Experts of a small language model.
Training: a variant of Muon for the experts, 539M tokens, 4110 steps.
Below are experts of layer 4 (counted from 0) of a mixture-of-experts language model. Rows are named router (the router's row for the expert), gate (a neuron's input weights, with its number), up (a neuron's input weights, with its number) and show model dimensions 0-159. Each number is 50 + 12 x the weight over its row's rms, rounded and kept within 0 to 99.
Before each expert's rows: a language model's description of what the expert responds to. This comes from a sample of Wikipedia text that the model never trained on.

# expert 22
What it handles: Infobox field names. Field labels at the start of infobox lines, such as Coordinates, Elevation, Kingdom, and adjectives like national, local, Democratic.
router:47 84 38 39 70 37 40 41 44 56 52 38 65 52 43 40 28 62 45 46 35 30 58 72 42 28 52 61 47 36 41 25 45 50 40 54 73 52 38 37 57 59 50 43 42 39 67 51 51 56 41 49 75 63 44 63 37 53 42 51 46 56 41 41 53 55 39 56 59 45 55 34 46 55 61 62 53 60 56 48 45 33 44 60 48 58 54 68 58 70 39 53 44 65 51 47 54 72 64 54 53 31 45 59 44 50 43 32 82 23 62 30 52 54 62 57 48 56 69 43 60 64 64 43 48 59 25 46 30 52 54 59 38 31 38 38 52 62 31 52 57 66 49 45 72 26 64 57 58 61 52 30 45 42 44 46 55 54 34 73
gate0:57 59 50 50 53 47 41 57 57 51 55 53 27 45 38 61 50 35 52 43 64 60 43 71 40 42 47 60 41 29 29 36 56 53 43 54 84 37 46 59 38 62 57 44 55 68 66 28 66 68 70 26 56 52 48 46 44 35 51 41 63 47 59 50 46 45 46 42 41 38 49 46 43 49 46 60 63 60 55 72 46 50 56 43 45 49 37 50 56 56 45 50 63 68 64 57 39 56 49 48 41 40 50 36 39 64 62 42 57 63 58 75 29 28 59 56 49 43 65 54 57 26 47 18 56 54 59 37 64 46 43 52 53 68 46 33 57 54 56 75 52 51 18 38 59 25 40 66 76 51 52 20 40 36 32 66 43 58 58 46
up0:51 46 40 69 50 49 55 41 28 43 49 27 49 56 40 48 59 34 42 48 31 52 43 30 54 45 59 57 56 45 49 62 47 60 57 58 30 71 50 54 36 45 43 73 41 46 51 40 17 37 38 64 40 55 49 49 70 76 58 48 38 43 38 61 55 34 57 48 63 82 65 48 46 46 56 21 47 24 38 43 50 65 52 75 63 67 60 49 28 42 63 68 51 32 40 60 72 61 47 52 56 46 38 61 65 45 35 60 47 75 51 33 54 63 46 42 48 56 34 43 42 42 33 59 33 60 39 62 61 46 57 48 44 52 50 60 26 42 57 50 35 40 60 52 39 66 45 35 40 63 45 58 38 73 53 46 47 50 61 57
gate1:31 57 49 43 67 44 52 60 40 57 54 62 62 57 66 54 66 55 46 40 48 48 38 40 47 37 46 56 67 47 58 53 61 68 49 50 68 52 40 50 55 46 42 67 58 50 47 49 25 40 35 41 46 46 57 45 60 36 47 38 45 60 30 66 39 24 49 53 45 27 51 38 40 57 49 62 67 57 66 43 55 52 72 49 45 44 46 46 48 41 51 34 66 64 51 30 57 43 69 59 47 33 26 84 41 51 45 22 31 50 58 64 42 66 68 35 50 44 46 35 66 73 32 28 44 47 46 62 17 57 48 54 44 50 50 84 50 63 33 55 55 36 48 52 64 62 39 55 64 28 44 57 51 49 62 51 59 63 30 49
up1:66 64 62 53 33 40 43 51 62 63 39 52 64 56 46 56 42 49 41 41 43 69 45 31 61 69 59 61 43 50 41 38 51 54 26 43 53 55 50 50 53 61 42 50 58 35 47 42 36 37 49 65 49 40 44 49 37 67 55 47 43 55 46 65 46 36 64 56 61 65 47 51 23 30 56 41 63 41 46 41 49 37 46 42 63 76 57 58 54 50 33 38 52 52 53 54 46 42 25 47 48 63 59 65 41 80 75 42 62 35 50 81 44 35 60 47 37 78 80 56 56 22 39 43 48 44 42 46 33 71 56 49 46 52 37 61 81 56 34 45 49 62 54 54 45 46 43 38 52 30 42 66 63 59 22 34 59 40 48 54
gate2:49 57 68 24 64 58 50 73 63 56 41 39 58 34 54 53 54 46 59 68 54 52 52 70 41 36 46 49 30 35 61 21 53 57 58 47 66 43 52 47 34 58 51 52 31 42 55 55 50 61 40 51 48 37 56 81 28 43 65 56 61 29 39 70 41 68 63 40 63 42 58 57 66 44 74 56 37 38 45 61 68 63 43 52 38 56 66 38 68 48 47 63 50 47 34 24 37 52 36 87 43 48 47 64 29 55 45 33 47 61 52 46 79 46 42 49 50 27 65 54 55 66 53 38 52 53 38 56 38 56 30 64 33 50 53 45 24 58 54 50 53 44 56 36 48 52 48 54 50 38 36 57 54 44 46 46 61 62 40 44
up2:35 62 48 85 52 85 50 34 46 57 55 57 53 59 73 63 37 51 52 43 41 46 57 46 39 59 60 60 45 64 62 54 57 44 55 80 35 52 50 55 48 47 54 46 25 44 40 72 57 34 40 62 35 48 51 41 32 51 30 63 32 54 71 43 51 77 53 55 45 43 41 48 38 40 41 40 34 53 51 47 43 38 48 75 59 44 76 40 36 50 47 34 48 53 47 49 51 50 56 37 57 48 62 57 43 56 65 73 26 53 35 32 35 59 57 43 53 36 55 50 43 57 35 71 46 37 53 54 55 48 53 45 51 72 30 49 51 50 30 55 44 28 59 78 33 52 60 52 46 51 64 61 53 37 43 47 52 68 61 23
gate3:48 58 54 44 58 43 61 75 68 51 41 38 49 77 50 60 47 61 58 32 66 38 55 60 47 34 57 67 33 44 39 26 58 48 52 42 79 46 55 60 34 66 07 44 55 58 49 37 44 61 62 53 40 72 69 43 43 37 36 56 49 42 41 61 40 46 50 64 63 26 34 57 45 51 43 60 54 65 75 44 56 60 57 30 56 65 50 41 62 60 56 65 57 57 40 47 46 37 52 71 55 51 45 53 48 34 39 43 37 48 49 44 56 39 67 63 47 71 28 50 38 52 44 37 44 55 52 46 43 49 61 41 41 38 44 58 26 52 31 61 62 78 47 37 73 33 44 51 55 43 50 63 55 23 55 56 56 50 53 43
up3:63 33 49 44 61 50 59 41 42 52 48 52 41 22 69 58 53 28 36 40 31 61 60 56 50 40 37 58 69 75 53 52 50 45 43 22 50 26 52 62 43 52 44 44 51 58 60 32 37 46 53 39 56 38 53 76 67 50 47 49 54 29 39 41 46 36 57 55 61 54 55 44 49 57 46 71 60 49 27 57 72 28 42 52 56 35 42 51 38 50 58 52 44 50 55 61 37 51 37 19 53 49 47 52 37 67 58 54 54 44 73 50 46 89 60 49 40 53 80 40 50 58 47 36 39 64 49 42 61 52 71 43 45 66 45 68 52 60 33 44 41 43 42 52 23 78 48 38 73 49 47 58 55 65 52 53 51 51 40 45
gate4:61 50 47 39 62 68 50 52 50 43 41 69 49 71 56 34 31 51 60 66 58 64 52 31 40 33 41 75 61 54 40 78 56 34 50 49 56 45 56 48 40 56 42 48 45 46 64 52 43 52 65 49 53 63 50 40 46 29 62 51 65 54 52 46 79 55 54 65 61 33 36 71 54 54 63 50 54 55 53 68 41 54 53 59 64 37 65 36 52 40 47 56 64 53 29 62 49 54 46 50 48 43 43 54 54 41 62 26 55 50 45 45 61 42 45 39 51 34 70 24 51 58 60 63 35 42 48 30 44 48 34 26 30 52 60 31 41 51 44 66 44 63 65 24 53 24 46 65 64 47 23 55 48 62 81 63 47 71 44 33
up4:58 44 32 29 42 50 44 59 70 52 56 57 62 68 55 67 47 45 39 46 63 49 24 55 42 71 57 53 59 38 48 28 59 53 29 40 24 39 54 53 36 59 57 68 54 49 44 54 71 46 62 37 50 45 54 49 38 54 53 43 28 46 54 49 53 49 28 43 39 63 50 40 54 40 29 51 35 55 73 72 43 70 55 42 32 59 46 56 25 42 66 28 54 51 50 32 46 54 39 38 46 41 64 70 39 39 45 71 28 43 44 40 47 46 37 50 44 50 35 51 55 52 57 62 51 49 56 75 44 58 67 78 45 57 51 57 40 48 75 46 56 21 54 49 43 56 77 44 62 63 45 61 46 70 49 56 58 65 47 72
gate5:54 52 60 47 50 75 67 28 47 50 48 61 69 50 46 55 58 49 43 46 58 37 44 56 32 40 53 32 57 60 44 25 51 34 67 68 40 59 36 39 49 72 58 55 53 63 60 47 46 34 39 52 37 48 54 63 27 26 49 34 47 54 43 61 43 43 39 62 44 54 62 50 52 71 57 39 62 48 37 55 36 53 66 42 51 60 52 53 50 58 45 64 55 31 44 53 31 70 67 72 50 46 45 64 54 51 54 66 58 51 26 37 39 61 51 37 35 56 56 54 87 34 40 30 43 61 39 57 49 57 53 39 55 51 60 41 12 69 49 73 80 60 45 51 35 48 38 46 58 50 24 45 65 51 47 61 49 63 51 63
up5:39 53 47 29 50 41 60 33 43 60 44 36 55 47 42 56 47 59 36 58 35 60 69 68 59 56 67 60 45 34 70 51 59 70 70 46 58 54 58 38 46 60 34 50 47 59 33 67 74 32 27 52 35 43 42 42 39 37 32 39 54 28 30 51 48 38 68 35 51 52 45 29 64 43 52 42 38 52 75 46 54 37 63 57 40 54 49 55 48 36 45 69 61 42 65 55 42 57 49 14 70 49 55 52 48 54 66 76 29 56 38 41 56 55 72 32 46 64 62 65 65 43 66 54 45 44 49 57 81 50 52 43 63 50 42 63 40 56 61 70 59 53 34 41 67 43 43 56 50 55 47 57 43 42 56 65 34 46 38 51
gate6:31 69 53 44 54 51 50 50 42 56 73 58 56 43 43 61 45 46 52 65 55 54 55 49 58 39 59 54 39 51 47 53 51 37 65 60 78 51 82 49 63 30 35 27 66 54 56 42 52 53 47 65 71 48 44 53 37 31 52 39 59 63 55 34 61 48 39 56 62 49 44 45 58 19 40 72 26 53 60 65 62 60 55 46 64 47 41 51 44 32 57 38 56 64 52 26 42 60 22 36 34 35 42 63 63 52 32 38 50 50 30 49 60 52 36 43 67 53 70 60 60 40 52 66 65 43 29 36 33 26 48 36 63 59 51 55 49 64 44 63 34 49 32 58 65 60 68 53 60 51 36 46 63 41 54 56 30 45 40 61
up6:38 55 49 59 66 60 51 49 50 45 67 65 51 23 57 62 54 56 59 38 38 30 64 42 58 47 47 50 33 50 51 65 59 37 58 51 78 34 77 60 50 62 50 34 53 72 44 45 44 56 40 66 60 55 30 67 47 34 56 40 37 50 47 24 60 37 35 43 67 32 47 41 58 46 43 63 33 48 58 34 65 59 46 58 61 57 52 61 64 31 49 34 62 33 43 41 51 41 55 39 42 39 21 45 54 65 56 36 59 43 25 40 74 47 63 43 56 45 72 61 58 45 47 65 56 47 81 49 35 45 49 38 51 47 49 39 47 61 25 48 40 75 52 55 58 56 65 68 61 33 44 54 47 44 59 58 45 46 41 72

# expert 23
What it handles: Units and percentages. Percent signs, units and degree marks after numbers in election tables and measurements, such as 51.33%, km, kg, °, million.
router:70 78 37 43 58 52 35 50 72 48 46 33 74 50 40 47 29 77 59 47 58 41 54 47 46 59 19 41 52 58 39 68 62 41 49 64 38 40 31 47 42 35 55 52 43 31 65 53 49 71 68 65 47 67 46 41 38 54 50 64 59 64 74 70 46 44 38 57 37 65 54 32 54 36 57 56 55 53 29 48 66 47 44 64 57 64 71 54 58 65 50 51 27 48 21 42 51 35 65 52 38 47 69 38 53 43 58 46 43 48 34 51 66 65 40 43 46 66 56 50 51 53 33 30 65 46 46 56 40 49 51 52 54 27 53 39 58 24 51 55 49 43 55 57 62 51 60 45 54 48 50 67 39 49 47 39 57 30 24 45
gate3:60 51 50 45 65 30 47 55 80 60 38 55 49 41 42 46 58 57 50 54 53 43 62 50 60 50 31 53 58 52 60 39 57 35 67 64 62 54 54 47 35 40 39 51 74 72 51 52 75 47 47 64 51 60 46 39 39 36 47 38 51 46 82 79 42 57 67 36 70 51 38 31 65 57 49 48 61 52 32 57 64 49 57 60 50 44 49 56 35 77 51 43 68 52 40 39 48 45 71 75 44 52 51 48 72 69 49 38 60 36 42 49 52 39 42 54 54 79 45 39 56 40 27 56 53 25 71 62 36 56 47 23 30 52 44 43 55 30 40 52 26 51 49 47 56 55 44 54 48 48 59 53 33 48 66 32 47 31 39 47
up3:46 41 73 58 76 60 53 49 63 73 46 61 47 44 56 30 68 63 60 54 50 59 50 34 39 37 35 53 45 42 70 56 65 57 55 46 53 43 48 31 60 39 33 33 45 52 57 32 45 42 58 48 38 72 53 47 45 68 63 28 48 63 52 28 29 47 69 50 43 55 50 62 58 45 28 53 60 53 30 43 68 34 48 48 50 33 55 48 39 40 65 38 66 35 64 64 35 63 58 44 38 47 70 57 45 43 59 37 66 50 47 52 50 53 56 45 36 69 29 30 46 44 36 26 61 45 43 57 62 32 42 36 36 67 30 53 49 47 61 58 50 45 65 49 55 27 65 43 48 66 37 72 33 55 54 44 36 35 29 52
gate4:69 73 46 29 70 45 42 46 65 47 53 71 67 55 39 44 40 52 54 69 49 50 60 39 42 60 39 19 44 52 44 34 55 36 58 65 77 44 34 58 54 22 56 51 22 53 53 51 43 42 47 54 36 57 44 52 32 32 61 47 63 62 32 35 51 29 70 74 48 40 60 51 51 26 50 61 48 52 58 72 50 66 55 56 44 66 42 52 46 32 63 51 55 55 38 43 46 51 62 58 56 48 44 69 41 52 55 42 72 53 27 40 51 63 61 49 58 46 62 49 43 62 57 26 51 58 55 21 53 52 49 58 34 33 46 50 55 48 58 56 48 64 30 55 34 40 47 67 41 53 44 64 73 36 75 47 40 50 57 48
up4:53 27 49 72 41 58 54 35 46 43 37 40 29 55 60 29 64 59 50 62 56 54 52 63 57 37 65 56 58 24 59 76 52 51 47 39 31 61 69 44 61 51 44 53 58 55 67 44 74 41 44 27 61 52 38 42 69 66 41 29 42 50 53 57 39 59 43 40 48 53 51 57 49 52 41 53 49 42 53 44 56 56 55 67 45 36 33 30 60 56 52 35 38 45 35 41 63 70 48 29 34 52 57 41 47 27 54 47 45 31 62 66 39 38 59 51 29 50 40 38 49 50 42 60 53 68 14 70 66 45 65 37 59 57 74 41 47 48 37 69 32 47 60 77 61 60 44 53 54 52 52 52 40 38 32 62 51 60 35 52
gate5:43 55 43 41 60 42 65 69 39 53 61 47 63 36 57 55 57 51 56 64 62 67 51 45 57 48 43 56 42 52 52 54 47 37 52 73 55 61 11 39 43 50 47 52 56 75 67 53 66 58 49 63 66 54 47 50 58 47 36 35 46 41 72 37 44 43 47 39 41 72 27 57 46 54 29 49 45 61 46 50 64 49 67 53 47 58 66 41 41 60 62 67 57 63 16 52 37 36 51 43 47 61 70 44 61 41 38 59 54 48 26 52 52 14 26 38 54 33 66 52 42 59 58 56 64 46 57 64 42 25 34 62 64 18 44 43 48 65 49 57 61 38 48 53 74 52 35 51 40 38 43 56 49 43 49 36 62 55 41 60
up5:38 38 54 56 49 46 41 59 33 41 49 48 58 38 21 66 37 41 81 47 39 66 37 63 43 38 42 34 62 53 84 43 44 40 49 55 50 57 57 46 46 31 46 61 57 64 73 44 53 51 62 71 47 47 42 45 47 38 59 22 48 33 53 45 54 51 43 59 57 69 25 47 53 69 46 47 74 61 42 62 56 51 51 49 65 59 55 52 55 73 45 63 49 70 31 53 55 52 30 48 42 42 74 37 58 35 51 41 51 43 48 54 60 43 58 40 62 54 56 55 45 48 51 39 40 44 57 67 55 56 67 55 75 47 55 59 50 35 64 41 50 48 68 23 45 50 46 26 48 35 43 66 50 45 55 44 71 66 28 78
gate6:56 54 40 38 39 58 65 49 63 60 52 55 53 20 63 67 31 63 61 52 64 48 62 46 57 68 37 47 60 58 39 53 74 37 56 45 58 43 47 65 45 52 51 39 58 52 75 46 34 36 66 47 58 34 53 60 47 29 65 64 52 22 51 85 54 49 52 33 38 72 51 37 48 65 63 69 65 33 31 55 50 50 66 44 31 59 53 70 43 28 50 51 67 45 43 41 43 53 29 40 52 48 58 47 60 49 60 49 68 43 39 49 27 29 31 45 42 40 39 52 82 42 52 52 31 37 41 50 58 61 49 44 48 45 70 58 60 54 33 52 58 43 47 63 30 54 48 58 53 54 43 63 38 59 46 53 30 61 60 54
up6:36 43 53 37 58 45 60 63 46 61 62 58 28 27 51 39 39 59 47 48 68 45 42 63 49 31 75 64 50 43 47 47 35 48 42 59 27 67 49 55 30 59 49 47 54 55 47 38 43 76 48 52 40 34 50 66 34 56 58 40 60 51 59 16 48 50 50 60 49 40 61 56 46 45 66 31 29 69 71 58 40 56 36 50 56 60 49 46 45 53 48 58 68 51 62 52 65 41 59 75 66 53 47 43 45 40 32 71 50 71 63 53 81 41 36 30 49 55 59 55 34 52 29 41 50 53 47 27 75 43 82 43 57 50 48 34 42 38 54 42 68 51 47 36 52 33 59 40 67 47 38 32 54 50 40 53 53 43 52 53
gate7:38 74 33 36 82 44 49 53 56 55 55 53 50 51 51 40 65 46 63 45 36 37 40 52 72 49 23 71 60 38 46 66 42 55 77 47 33 62 60 48 50 47 38 52 57 47 53 48 51 61 63 59 76 68 44 50 46 28 46 57 39 64 63 72 51 39 61 43 34 50 32 54 47 52 38 73 51 31 54 64 45 40 45 65 43 48 54 43 31 64 49 57 73 58 42 49 41 52 41 72 43 56 55 73 36 49 53 31 37 48 45 51 58 60 62 55 67 52 54 53 53 40 29 32 71 59 52 63 64 52 68 59 41 52 63 50 50 35 38 78 44 56 42 38 13 38 47 57 35 51 52 44 56 60 54 63 56 36 51 58
up7:67 75 72 65 34 52 55 45 52 54 37 46 57 73 58 57 46 65 52 58 63 47 35 67 49 40 69 58 57 47 42 61 47 46 37 48 56 43 55 39 53 86 38 50 39 74 76 65 49 55 48 57 56 48 48 44 56 30 42 47 44 46 58 59 59 45 72 50 18 50 40 52 39 70 49 42 57 45 46 49 50 43 42 53 50 48 36 77 37 53 42 52 64 48 59 48 48 48 36 75 50 55 60 52 60 26 42 51 40 63 59 30 51 19 58 51 47 69 42 41 58 59 72 60 49 29 63 63 36 29 73 50 70 46 57 59 52 52 45 30 38 53 36 39 50 37 37 47 50 51 63 43 32 44 40 31 65 58 61 33
gate8:58 61 53 48 46 45 42 56 78 76 47 59 51 41 41 43 22 63 66 61 47 51 27 34 54 65 42 65 32 40 43 51 62 26 56 39 69 42 24 72 60 29 64 44 56 52 74 52 49 30 62 58 61 54 63 57 50 27 54 66 40 43 53 39 58 60 42 63 42 59 46 50 51 63 42 72 43 52 47 61 58 47 84 62 31 53 55 55 61 33 42 39 62 45 39 38 48 59 45 53 53 47 56 56 57 43 42 53 60 56 45 46 61 46 50 56 54 52 49 51 67 47 54 50 58 48 20 35 45 67 50 30 27 38 48 27 42 63 34 66 51 50 48 64 50 59 45 45 14 44 61 55 65 66 52 52 43 49 41 35
up8:41 59 34 50 54 57 54 70 69 58 51 59 48 40 49 44 50 56 52 77 40 51 30 53 72 58 53 31 44 40 47 63 43 59 44 51 70 59 45 49 28 37 61 33 52 48 28 52 52 47 61 69 39 50 56 30 78 37 44 51 57 46 62 35 40 54 65 45 55 39 62 69 49 19 47 57 59 64 53 44 66 64 30 42 46 54 52 57 77 51 56 51 37 59 44 39 74 33 28 59 42 31 49 38 44 57 42 41 52 52 49 37 70 42 69 35 43 39 51 44 59 66 32 44 29 46 61 30 60 47 37 42 67 53 71 43 75 53 71 65 49 39 42 60 38 40 50 63 35 47 43 38 49 49 66 40 59 70 39 51
gate9:49 49 41 36 48 34 60 42 49 55 55 55 29 37 49 52 36 44 46 73 61 57 82 27 42 57 47 60 55 43 57 52 52 47 56 77 28 51 43 65 28 48 55 50 47 46 53 50 43 53 58 71 34 60 53 52 47 20 51 38 47 48 56 54 32 48 71 57 54 53 60 36 37 66 58 64 78 53 30 69 49 60 78 55 45 61 57 53 50 53 65 42 52 40 50 43 47 44 50 52 59 48 44 27 55 57 38 36 48 52 24 52 60 54 45 39 46 40 69 63 63 22 52 60 42 54 46 60 37 48 48 44 52 58 49 46 39 70 66 66 51 55 38 69 60 62 70 53 76 32 53 74 32 49 69 42 48 64 26 60
up9:50 47 66 64 50 58 53 61 42 43 60 63 60 59 59 36 63 44 29 42 43 56 52 52 47 57 45 76 38 51 46 34 61 57 36 14 56 53 49 40 74 52 26 75 60 67 48 69 54 51 19 30 64 35 54 55 63 56 21 53 35 48 33 47 84 43 65 63 54 60 45 56 42 48 42 53 45 45 49 26 49 49 41 67 39 33 52 36 47 34 45 60 63 35 47 57 49 50 37 52 38 63 59 48 51 19 51 57 52 38 59 56 54 56 56 48 45 60 35 43 48 58 45 57 39 40 77 57 52 56 60 63 49 41 34 39 45 36 33 46 77 55 51 53 44 49 32 46 37 71 54 39 51 63 31 57 46 58 53 42

# expert 7
What it handles: Derivational suffixes. Word-final suffixes and plural s completing abstract or technical words, such as -tion, -ity, -ism, -ology, -ic, in nutrition, excitotoxicity.
router:41 63 46 51 53 63 39 51 26 49 63 63 66 50 39 49 57 41 66 48 40 57 55 41 36 24 51 73 48 34 29 43 58 54 54 51 68 67 66 28 46 35 41 62 42 34 65 50 60 42 41 40 59 51 41 31 58 52 66 45 45 41 38 50 54 51 26 42 44 28 44 46 45 56 56 80 74 52 31 50 56 38 60 35 61 31 63 54 48 73 56 40 37 47 34 55 51 53 24 67 33 70 48 51 23 46 60 39 57 50 39 43 65 52 40 56 66 45 38 70 64 36 68 29 44 57 44 66 41 62 52 29 56 63 54 38 43 65 44 54 52 62 67 48 54 27 30 47 53 61 54 60 42 50 51 58 52 53 64 52
gate1:56 43 49 48 59 48 21 42 37 60 46 58 47 49 55 46 60 32 59 32 39 56 68 43 46 56 58 52 50 46 65 38 55 61 48 32 84 52 53 50 36 18 51 61 53 65 47 31 56 52 60 65 43 55 68 39 71 26 62 47 51 58 34 40 44 64 60 33 62 39 31 47 49 58 32 67 63 53 55 57 52 40 51 45 55 65 53 54 52 44 43 40 38 49 42 62 40 52 39 57 42 64 53 59 44 64 61 47 62 46 59 64 57 51 45 62 59 19 60 73 56 34 36 35 17 55 57 53 46 36 31 46 46 48 34 62 56 46 38 49 56 71 73 53 25 51 43 33 30 65 49 60 58 51 44 47 81 51 70 55
up1:33 58 68 52 56 91 37 56 44 37 26 33 52 40 52 48 50 85 65 56 58 43 57 36 45 61 55 33 60 53 36 53 53 40 42 54 26 47 44 57 63 67 33 47 41 40 48 46 67 58 63 58 47 39 45 50 48 49 24 34 42 60 42 55 40 37 50 36 40 51 68 42 67 55 44 29 46 58 62 76 50 81 51 37 50 60 46 64 43 38 58 60 60 55 62 56 61 43 79 49 65 41 66 39 47 50 44 76 27 59 56 45 50 56 58 39 37 47 48 55 34 52 65 49 55 37 51 38 51 37 74 44 53 65 49 37 51 31 44 37 60 34 44 48 39 56 55 71 59 32 62 50 50 58 55 57 44 39 39 62
gate2:41 42 70 47 66 57 65 42 38 67 56 53 59 48 64 44 27 37 54 26 35 37 62 56 55 29 35 54 45 53 47 46 57 55 44 71 78 43 30 65 45 65 55 43 56 57 56 62 50 43 56 22 39 50 41 52 51 38 62 57 50 48 59 64 42 50 45 38 70 26 45 62 38 47 54 47 51 51 17 45 70 40 57 52 60 34 50 43 55 57 62 45 42 59 73 66 36 50 41 39 66 58 40 57 31 46 53 64 61 49 39 71 55 23 30 29 84 30 53 50 48 45 51 35 55 56 50 66 56 57 64 64 60 50 50 47 48 49 52 58 53 50 29 50 48 61 20 48 29 47 42 55 56 66 64 47 40 38 44 56
up2:50 69 70 44 49 52 61 60 54 42 56 51 57 57 26 44 62 50 42 42 54 40 49 56 51 37 27 45 41 52 57 74 47 47 39 50 87 66 51 63 52 43 28 53 23 47 70 48 46 46 59 44 49 38 36 61 43 72 59 50 44 45 50 51 56 44 57 55 73 56 53 44 41 40 58 39 50 15 27 35 60 53 67 61 43 62 70 65 60 42 56 33 47 60 50 53 53 51 43 51 48 53 45 51 24 64 65 50 38 49 50 88 55 38 38 28 53 45 39 50 49 34 46 44 38 40 45 73 33 59 48 25 37 50 53 47 59 40 56 40 48 59 54 51 55 39 33 46 34 60 59 42 38 17 59 55 31 55 60 51
gate3:48 55 63 55 46 41 46 62 24 63 56 55 65 40 41 23 53 47 53 51 49 46 49 62 55 23 53 55 40 42 58 49 49 58 57 50 71 45 60 56 35 31 30 53 61 59 52 34 51 59 43 41 62 56 57 65 54 65 58 39 38 56 20 49 52 46 49 47 67 28 38 67 45 54 54 58 53 50 36 56 48 40 82 38 36 41 42 54 38 55 64 26 69 55 18 54 39 42 46 45 52 55 59 59 35 48 63 42 79 50 39 45 79 56 41 65 50 33 54 52 52 45 60 35 30 59 61 57 54 74 36 44 41 62 38 57 58 59 25 53 19 67 45 40 45 54 54 34 45 46 53 59 60 43 46 29 48 55 42 72
up3:56 59 28 47 42 38 53 46 40 41 66 54 59 46 61 39 60 27 36 42 55 49 29 37 59 61 62 50 44 54 38 74 29 35 49 44 25 47 29 54 58 75 49 64 32 55 64 47 38 60 31 55 47 48 27 56 62 60 62 56 54 44 64 60 41 42 64 63 64 28 44 41 48 78 52 61 58 56 37 64 40 49 45 69 33 67 55 35 53 53 45 49 59 16 47 52 52 67 43 51 65 28 56 65 56 60 56 43 43 62 61 26 46 53 22 36 51 64 59 50 36 67 44 53 51 44 64 37 50 76 47 54 51 50 47 50 71 41 58 49 61 37 55 52 59 49 37 65 46 53 61 33 72 49 43 42 33 57 57 53
gate4:38 64 40 39 56 59 47 48 57 38 49 55 46 40 41 54 50 52 46 71 45 52 73 46 36 35 45 46 25 29 51 50 59 53 52 41 57 65 51 52 48 37 46 47 38 31 61 45 38 44 50 52 47 46 70 68 44 37 51 44 71 61 66 18 47 35 40 34 72 42 48 32 60 61 46 62 56 54 36 63 39 54 50 56 50 49 35 68 49 66 86 42 43 40 67 54 56 50 37 57 52 59 50 39 13 40 40 48 49 62 51 58 62 37 62 35 58 39 36 45 77 52 49 41 53 70 47 39 38 42 64 57 43 60 55 60 50 54 62 41 59 64 36 38 76 52 41 87 45 39 51 41 69 62 48 70 43 62 41 41
up4:49 50 35 36 44 54 55 53 71 50 41 46 66 58 49 39 63 52 67 49 56 71 67 64 41 73 71 35 23 56 54 49 63 57 66 62 41 45 41 38 38 50 38 56 43 40 58 48 65 34 39 66 76 54 75 44 60 38 56 48 38 45 45 49 63 52 58 51 75 38 43 52 57 51 38 35 54 46 41 49 40 44 33 58 66 35 32 60 46 52 75 42 69 45 67 47 26 38 30 64 45 67 51 53 61 66 53 57 62 37 51 47 54 32 45 59 69 43 58 65 68 62 28 34 55 39 55 39 37 36 37 57 37 46 79 39 52 48 50 40 44 32 69 38 43 62 58 61 65 39 38 58 56 63 36 55 49 41 34 38
gate5:58 52 30 59 50 41 55 60 73 46 58 63 63 63 50 50 32 32 38 61 41 55 68 57 53 47 65 57 41 32 40 42 52 39 45 60 79 43 43 51 41 32 38 34 69 44 52 46 56 33 71 45 52 39 53 67 30 48 58 48 56 35 47 39 25 32 38 67 77 54 49 56 26 47 35 67 54 43 38 52 43 63 40 31 40 59 47 46 31 65 51 40 57 35 50 71 59 59 40 72 45 66 41 70 45 28 38 27 61 37 55 51 46 49 51 49 64 55 56 55 43 53 47 28 54 60 50 39 42 53 56 41 29 54 41 34 49 68 76 80 45 64 52 58 63 40 48 41 49 44 37 41 64 63 49 32 57 49 51 41
up5:49 28 60 35 52 56 63 47 43 60 59 49 59 52 41 35 43 30 36 55 54 39 55 71 50 66 47 73 38 56 48 45 46 51 41 44 44 51 33 39 65 50 44 61 66 49 67 47 54 28 52 61 71 57 70 55 42 53 61 31 43 47 67 43 42 55 30 40 59 43 75 36 49 62 77 66 69 27 52 50 60 44 54 34 59 65 61 60 49 42 55 37 39 55 65 70 54 52 51 39 45 37 55 64 65 46 72 33 67 31 45 56 59 49 41 46 53 54 49 66 23 31 45 50 24 43 47 73 34 49 58 51 30 33 58 56 25 32 69 60 45 45 29 63 44 43 42 48 49 51 50 50 63 53 44 64 57 51 24 62
gate6:32 54 36 53 27 41 49 58 54 38 69 64 33 38 41 65 46 55 58 63 60 58 55 54 25 46 32 52 57 63 59 38 74 56 60 61 80 58 57 36 56 37 42 45 52 57 51 46 51 34 60 49 32 44 57 44 46 43 69 53 54 47 68 39 62 39 27 45 31 45 47 49 38 68 38 63 55 56 49 29 57 33 46 63 48 56 51 52 42 34 49 73 63 26 57 56 45 49 39 53 33 68 31 46 50 52 39 36 55 49 29 28 63 59 51 53 55 69 41 62 73 21 75 27 25 60 45 50 44 54 60 49 48 61 45 61 57 46 40 61 63 54 66 53 63 41 54 61 36 46 53 26 58 61 36 59 59 57 51 37
up6:32 45 43 68 35 51 32 42 70 56 42 56 50 58 49 58 25 41 42 66 55 55 42 62 52 55 43 57 49 40 46 51 64 43 45 49 50 52 62 33 57 23 67 58 61 34 59 65 71 74 67 57 45 52 33 52 43 41 47 52 47 89 56 50 57 51 48 42 38 82 38 50 20 59 32 76 49 56 52 48 46 50 45 54 45 43 58 65 43 58 49 72 51 38 60 53 37 57 63 57 32 43 26 37 60 43 46 39 63 54 39 53 68 61 44 66 53 41 46 56 48 55 38 30 45 34 43 47 53 43 54 48 54 46 35 51 61 65 72 67 59 39 56 52 37 33 56 39 56 32 64 30 41 46 60 67 75 46 29 61
gate7:35 80 42 48 57 59 59 41 40 52 54 28 49 25 62 56 57 51 43 45 49 57 70 51 44 38 57 34 60 50 13 51 56 50 56 61 57 52 40 53 59 41 48 59 65 49 52 54 47 22 66 54 60 65 57 48 50 32 47 47 72 56 51 55 52 57 43 62 61 37 51 45 43 61 23 50 58 51 53 66 51 30 36 28 47 49 76 57 35 29 37 63 85 38 52 52 30 37 61 46 67 59 48 68 49 52 49 69 52 50 36 53 60 57 40 43 59 44 50 51 57 50 31 28 37 62 37 64 30 49 40 43 52 47 65 33 38 38 54 51 35 54 40 61 61 60 42 67 32 81 48 55 55 62 33 54 63 45 52 55
up7:48 43 63 60 38 43 51 44 36 44 56 38 40 54 52 69 59 63 54 46 72 53 49 58 65 62 53 64 40 47 83 63 30 37 24 43 31 55 54 51 58 39 61 55 34 65 49 53 64 59 51 51 53 65 56 45 37 41 52 52 49 67 48 57 69 38 55 41 49 55 55 46 59 44 74 44 37 47 55 36 44 54 71 51 29 59 74 32 39 47 45 53 46 54 65 42 53 45 62 36 59 29 45 71 33 73 52 45 39 42 41 55 56 53 36 61 32 58 60 57 33 22 50 35 40 44 62 41 52 43 40 47 58 36 51 79 40 35 53 76 36 55 50 37 68 51 41 19 67 61 61 64 51 49 46 63 29 59 61 67